Weights of a small mixture-of-experts language model, trained from scratch on English Wikipedia.
Size: width 512, vocabulary 32939, 113M parameters.
Training: a variant of Muon for the experts, 425M tokens, 8721 steps.
Below are experts of layer 3 (counted from 0) of a mixture-of-experts language model. Rows are named router (the router's row for the expert), gate (a neuron's input weights, with its number), up (a neuron's input weights, with its number), down (a neuron's output weights, with its number) and show model dimensions 256-383. Each number is 200 + 40 x the weight over its row's rms, rounded and kept within 0 to 999.
Before each expert's rows: "comes after" lists some tokens at least twice as common just before its tokens as in all text; "comes before" lists some tokens at least twice as common just after its tokens as in all text. This comes from a sample of Wikipedia text that the model never trained on. Tokens count by the router's weight.

# expert 10
comes after: ".", "–", " |", ",", ":", " ("
comes before: " |", ".", "%", ";", "°", ")"
router,189,276,193,177,177,222,174,165,286,196,167,131,235,204,245,218,189,136,241,121,220,254,204,183,258,201,202,191,262,232,178,245,278,211,145,197,205,149,161,258,168,147,153,195,157,167,160,222,130,183,208,201,151,163,194,194,207,255,210,186,169,197,169,183,192,150,160,118,197,183,253,149,179,227,198,193,144,186,308,190,182,205,260,154,169,321,229,158,184,174,225,236,178,211,251,214,181,216,227,232,236,118,160,215,161,231,252,183,167,231,200,199,157,165,207,238,228,173,234,214,210,143,141,186,275,200,154,174
gate0,63,197,274,176,116,223,203,236,170,227,170,227,200,240,223,188,281,246,221,193,217,200,160,206,260,214,181,190,223,137,96,225,235,186,204,192,148,230,191,199,186,170,263,165,146,195,206,222,123,254,111,217,243,118,166,236,225,206,181,134,215,135,140,220,227,157,199,190,135,270,198,150,146,202,151,186,155,213,217,207,194,176,316,236,209,265,219,225,186,135,202,146,185,189,207,167,207,195,201,263,214,183,247,195,265,194,236,232,168,222,214,93,241,191,238,192,224,217,224,154,229,228,259,198,209,168,117,138
up0,199,231,218,157,158,235,241,241,190,203,214,184,159,225,243,178,260,146,146,206,186,189,228,184,179,110,178,184,245,195,178,151,201,261,226,228,159,167,204,220,251,208,189,220,201,222,214,182,182,268,218,204,192,138,140,184,232,238,253,176,215,222,162,145,221,132,285,214,227,189,183,224,186,249,199,160,240,202,236,174,234,188,306,127,204,142,91,177,247,123,165,227,174,217,167,159,188,276,222,221,153,203,179,189,126,184,240,219,263,179,231,224,169,160,152,236,234,198,181,246,227,176,184,216,160,196,174,160
down0,221,191,147,233,196,182,289,191,179,232,174,200,190,238,254,221,256,190,172,228,234,187,219,230,99,114,226,205,191,200,213,202,151,171,258,294,226,202,171,210,181,195,165,220,203,187,267,207,135,211,186,193,171,184,217,208,208,164,182,196,136,206,176,149,213,169,246,158,150,242,217,219,141,240,176,205,201,214,152,239,182,245,180,222,215,134,65,202,214,227,214,174,211,246,238,222,161,135,228,253,157,130,154,218,247,260,308,228,182,223,201,193,162,175,142,238,231,176,167,201,231,238,199,188,166,197,192,177
gate1,186,236,253,167,166,219,226,183,128,148,207,201,225,130,224,165,187,194,186,253,254,203,260,131,248,239,205,185,145,206,232,254,179,282,143,203,80,240,180,228,194,143,188,158,141,215,174,139,146,198,211,199,197,75,126,223,224,170,191,287,183,199,165,236,188,222,173,149,174,187,217,236,174,240,168,145,182,137,183,202,144,213,284,216,254,202,213,125,255,206,97,219,185,247,222,235,276,239,175,218,141,226,187,178,194,265,221,217,205,195,213,236,159,207,190,120,247,172,185,273,191,158,211,194,216,237,220,198
up1,185,177,139,299,231,196,208,198,202,190,132,258,185,185,252,262,267,196,198,194,195,194,233,150,196,164,185,187,196,216,249,176,245,199,82,186,186,219,200,147,138,171,145,164,163,251,217,242,213,157,187,188,265,179,170,192,190,217,184,183,155,243,247,191,174,211,225,245,237,223,176,138,199,127,167,119,190,234,208,269,207,176,182,281,184,192,196,223,248,187,171,224,193,197,211,191,238,228,256,183,177,184,199,238,196,187,208,138,212,213,191,225,198,220,109,232,161,144,206,156,125,228,169,136,153,202,233,245
down1,233,186,147,253,187,187,199,147,170,158,265,270,199,175,188,221,209,183,183,183,225,213,157,206,165,196,307,178,227,146,221,182,188,105,152,164,176,197,218,246,222,163,257,178,223,116,224,227,170,168,292,161,191,211,140,138,174,177,206,170,246,248,199,215,250,125,185,243,239,175,207,227,259,173,224,115,240,277,197,188,158,198,214,213,216,175,201,214,243,196,241,272,229,168,213,174,239,165,163,165,290,201,129,216,178,197,143,186,266,204,169,225,187,208,180,220,166,163,83,230,242,224,183,246,158,179,257,242

# expert 14
comes after: " |", "|", ";", " (", ":", " on"
comes before: " |", "–", ".", ",", ";", "th"
router,110,121,272,230,137,198,135,163,206,182,171,159,161,277,226,122,166,256,233,115,152,210,155,240,244,261,194,247,162,173,105,236,120,158,211,204,208,220,178,249,188,192,157,207,175,191,209,196,254,187,245,200,203,210,250,220,249,275,149,240,239,206,198,228,150,173,306,183,221,259,253,116,161,192,190,211,201,204,282,199,178,196,183,190,171,215,231,103,212,233,202,185,152,124,244,180,138,259,132,223,266,236,222,159,211,283,114,191,174,145,245,212,127,182,174,262,163,242,165,115,259,191,204,203,242,196,177,131
gate0,243,163,198,256,250,241,180,177,216,187,218,209,197,216,245,187,256,240,171,164,204,236,190,177,209,208,221,183,275,189,206,135,203,235,228,208,253,180,117,150,152,227,189,211,242,197,205,148,234,114,207,179,187,168,131,153,101,179,161,272,172,285,204,235,246,115,179,191,190,237,190,223,269,178,153,209,156,174,228,178,258,186,150,254,234,184,159,197,184,212,235,198,63,193,268,283,207,212,225,259,232,124,261,145,274,140,186,207,299,107,109,198,201,206,208,194,78,209,178,211,258,248,212,218,195,197,186,166
up0,158,183,235,220,131,173,172,128,214,149,269,238,241,236,196,223,214,170,276,202,184,175,187,175,207,246,180,214,207,276,228,177,178,265,182,143,220,180,259,213,214,219,182,202,200,225,224,177,210,200,175,162,248,170,191,195,217,222,222,250,179,114,183,179,132,248,115,271,180,207,205,227,168,225,184,163,162,232,171,147,308,171,223,244,210,218,175,159,219,156,234,143,139,214,218,252,227,183,187,130,216,124,216,228,177,201,167,297,161,236,163,218,192,230,132,224,164,206,219,232,160,172,233,245,205,228,223,210
down0,233,193,201,214,189,207,174,198,227,172,204,171,166,235,179,249,239,143,236,192,228,190,165,140,147,213,236,233,266,207,203,221,130,215,171,209,133,183,153,271,247,167,202,229,250,180,168,178,203,219,222,167,190,127,114,172,216,146,203,239,179,125,187,141,224,264,180,171,173,194,175,205,149,238,113,259,226,259,185,214,192,128,192,195,267,237,156,244,249,141,251,167,228,194,174,166,184,240,165,247,193,209,209,179,116,187,185,186,237,219,184,146,224,223,182,128,144,169,162,219,173,228,181,175,196,160,150,213
gate1,216,211,243,220,164,213,106,183,160,206,128,246,201,158,208,194,186,147,249,227,142,187,216,164,170,230,229,193,191,229,229,261,159,155,188,184,198,187,193,225,226,237,168,173,209,218,204,208,121,217,310,250,206,228,173,217,275,231,180,170,177,201,181,154,218,260,201,145,173,214,209,228,179,193,219,210,228,270,223,220,181,242,209,276,207,234,180,227,214,215,213,201,146,163,176,172,175,227,249,261,217,216,259,174,221,164,195,241,254,164,233,207,258,235,149,174,123,200,178,135,248,184,234,169,113,108,246,220
up1,131,195,245,149,228,261,244,258,165,177,218,218,200,204,249,268,183,174,182,199,187,239,186,288,180,230,145,220,200,179,106,140,152,213,208,209,135,145,217,242,222,184,257,171,206,292,207,173,154,227,279,208,158,295,206,214,185,209,248,243,214,207,240,242,245,211,178,238,222,201,204,213,212,225,150,215,142,254,198,216,259,258,201,172,160,115,203,226,165,163,151,187,175,180,166,275,171,221,165,230,167,223,262,194,249,217,237,213,214,225,273,181,136,262,224,193,119,188,175,183,190,199,214,186,172,160,167,177
down1,197,166,259,204,200,184,233,250,161,270,143,181,267,188,193,156,226,182,224,100,199,215,195,309,230,196,141,166,133,258,182,111,183,159,266,271,191,187,178,109,162,205,261,275,203,193,152,216,141,91,212,209,234,258,220,215,233,172,160,241,241,144,209,285,240,128,239,256,240,140,183,187,172,249,116,228,211,158,177,213,232,241,206,183,168,191,104,188,215,190,185,205,167,226,157,177,259,190,120,257,201,221,207,149,232,160,208,172,207,179,244,145,201,205,208,148,193,238,222,236,248,276,193,170,164,167,161,180

# expert 8
comes after: " was", " to", " he", " is", " He", " and"
comes before: " a", " to", " the", " in", " by", " as"
router,252,176,227,193,223,202,220,266,164,270,216,221,182,186,172,197,297,253,160,149,286,227,249,238,219,158,280,194,186,220,119,223,203,223,213,162,227,271,192,168,192,155,210,136,219,206,188,152,214,148,219,189,230,192,197,222,215,166,229,189,181,174,280,224,213,256,146,233,217,205,229,138,274,274,191,231,203,229,179,189,199,194,227,176,227,220,150,257,204,297,203,165,210,193,209,143,253,212,245,222,165,221,193,179,264,99,173,216,185,286,185,168,209,172,172,181,220,196,176,226,204,175,245,224,136,179,182,161
gate0,212,166,274,236,246,175,219,230,241,225,219,244,193,189,241,253,291,261,246,207,217,182,164,213,211,221,209,161,157,240,183,195,184,201,193,279,229,304,223,218,181,243,272,211,215,242,202,178,175,155,239,150,168,176,136,247,235,180,222,215,184,190,143,219,137,278,191,219,213,164,252,188,183,263,144,238,278,175,235,233,185,186,194,93,196,273,173,183,278,249,210,209,246,146,190,258,184,223,193,182,260,241,170,177,231,151,253,161,230,284,126,268,296,224,170,227,209,211,220,172,216,237,207,155,248,248,164,226
up0,228,184,200,200,190,188,197,266,217,220,189,237,146,239,188,160,176,166,252,159,173,250,215,188,270,279,203,157,228,193,185,208,143,190,141,195,211,161,181,284,133,154,249,201,200,212,184,210,206,197,240,171,225,190,281,239,226,151,187,103,129,192,190,184,244,188,125,190,180,269,209,221,207,170,242,218,206,240,121,209,192,195,165,169,154,224,177,221,165,219,177,123,143,205,229,161,205,117,236,197,194,207,156,134,173,218,200,140,284,211,187,220,177,146,208,235,197,174,167,150,175,201,229,234,242,197,184,218
down0,211,155,158,263,178,227,150,199,158,181,139,169,180,233,238,216,175,191,219,292,200,202,131,163,242,178,251,196,222,193,217,106,117,158,201,232,231,177,228,190,82,226,222,209,150,205,236,199,197,172,220,124,223,218,194,271,185,263,204,196,191,181,130,172,195,184,239,266,222,172,214,164,190,222,243,205,168,201,198,169,143,230,171,207,189,195,207,217,179,189,177,180,182,181,267,226,133,267,146,173,220,232,177,201,209,121,131,151,152,241,144,148,176,269,175,273,231,220,173,142,147,195,228,206,214,190,255,239
gate1,152,243,224,188,161,218,257,195,164,279,101,202,149,246,153,185,137,197,225,267,166,188,205,274,235,250,267,188,135,170,155,263,203,208,209,238,198,206,156,130,226,149,220,169,202,155,216,217,176,202,292,248,236,296,220,218,186,161,219,174,232,226,231,137,211,138,159,230,188,102,184,240,276,293,210,230,177,193,151,152,178,213,136,196,219,204,174,213,213,223,220,221,232,187,158,227,178,212,207,196,241,251,166,239,244,208,178,154,203,214,223,222,224,156,204,158,245,193,175,195,241,159,245,178,168,138,180,217
up1,293,165,204,156,210,265,223,162,208,253,206,203,200,200,205,151,196,181,245,229,169,213,130,158,200,199,202,243,239,193,215,189,156,210,162,116,170,175,241,196,157,236,236,194,158,296,252,164,222,151,224,168,253,159,157,232,174,117,184,156,196,160,300,198,158,224,187,243,203,176,173,212,200,268,97,200,190,184,258,184,209,160,116,242,225,217,204,224,221,125,231,142,251,200,203,190,225,156,181,232,169,113,164,216,190,192,185,181,180,180,123,191,183,197,182,191,218,181,158,219,192,184,213,154,177,186,164,171
down1,181,258,218,225,167,218,225,152,260,205,221,246,131,195,203,170,282,149,198,259,247,204,325,222,201,225,243,198,224,220,152,139,187,162,129,259,226,224,170,219,184,163,192,311,227,184,193,237,180,173,274,202,216,165,227,267,224,215,177,190,196,256,178,228,203,190,197,187,259,194,198,165,197,234,196,155,203,161,152,165,247,161,215,177,169,203,229,256,189,284,165,294,154,168,190,201,174,165,221,176,258,214,197,198,107,184,167,219,205,285,139,272,240,164,157,148,145,238,207,170,233,180,267,182,262,121,151,186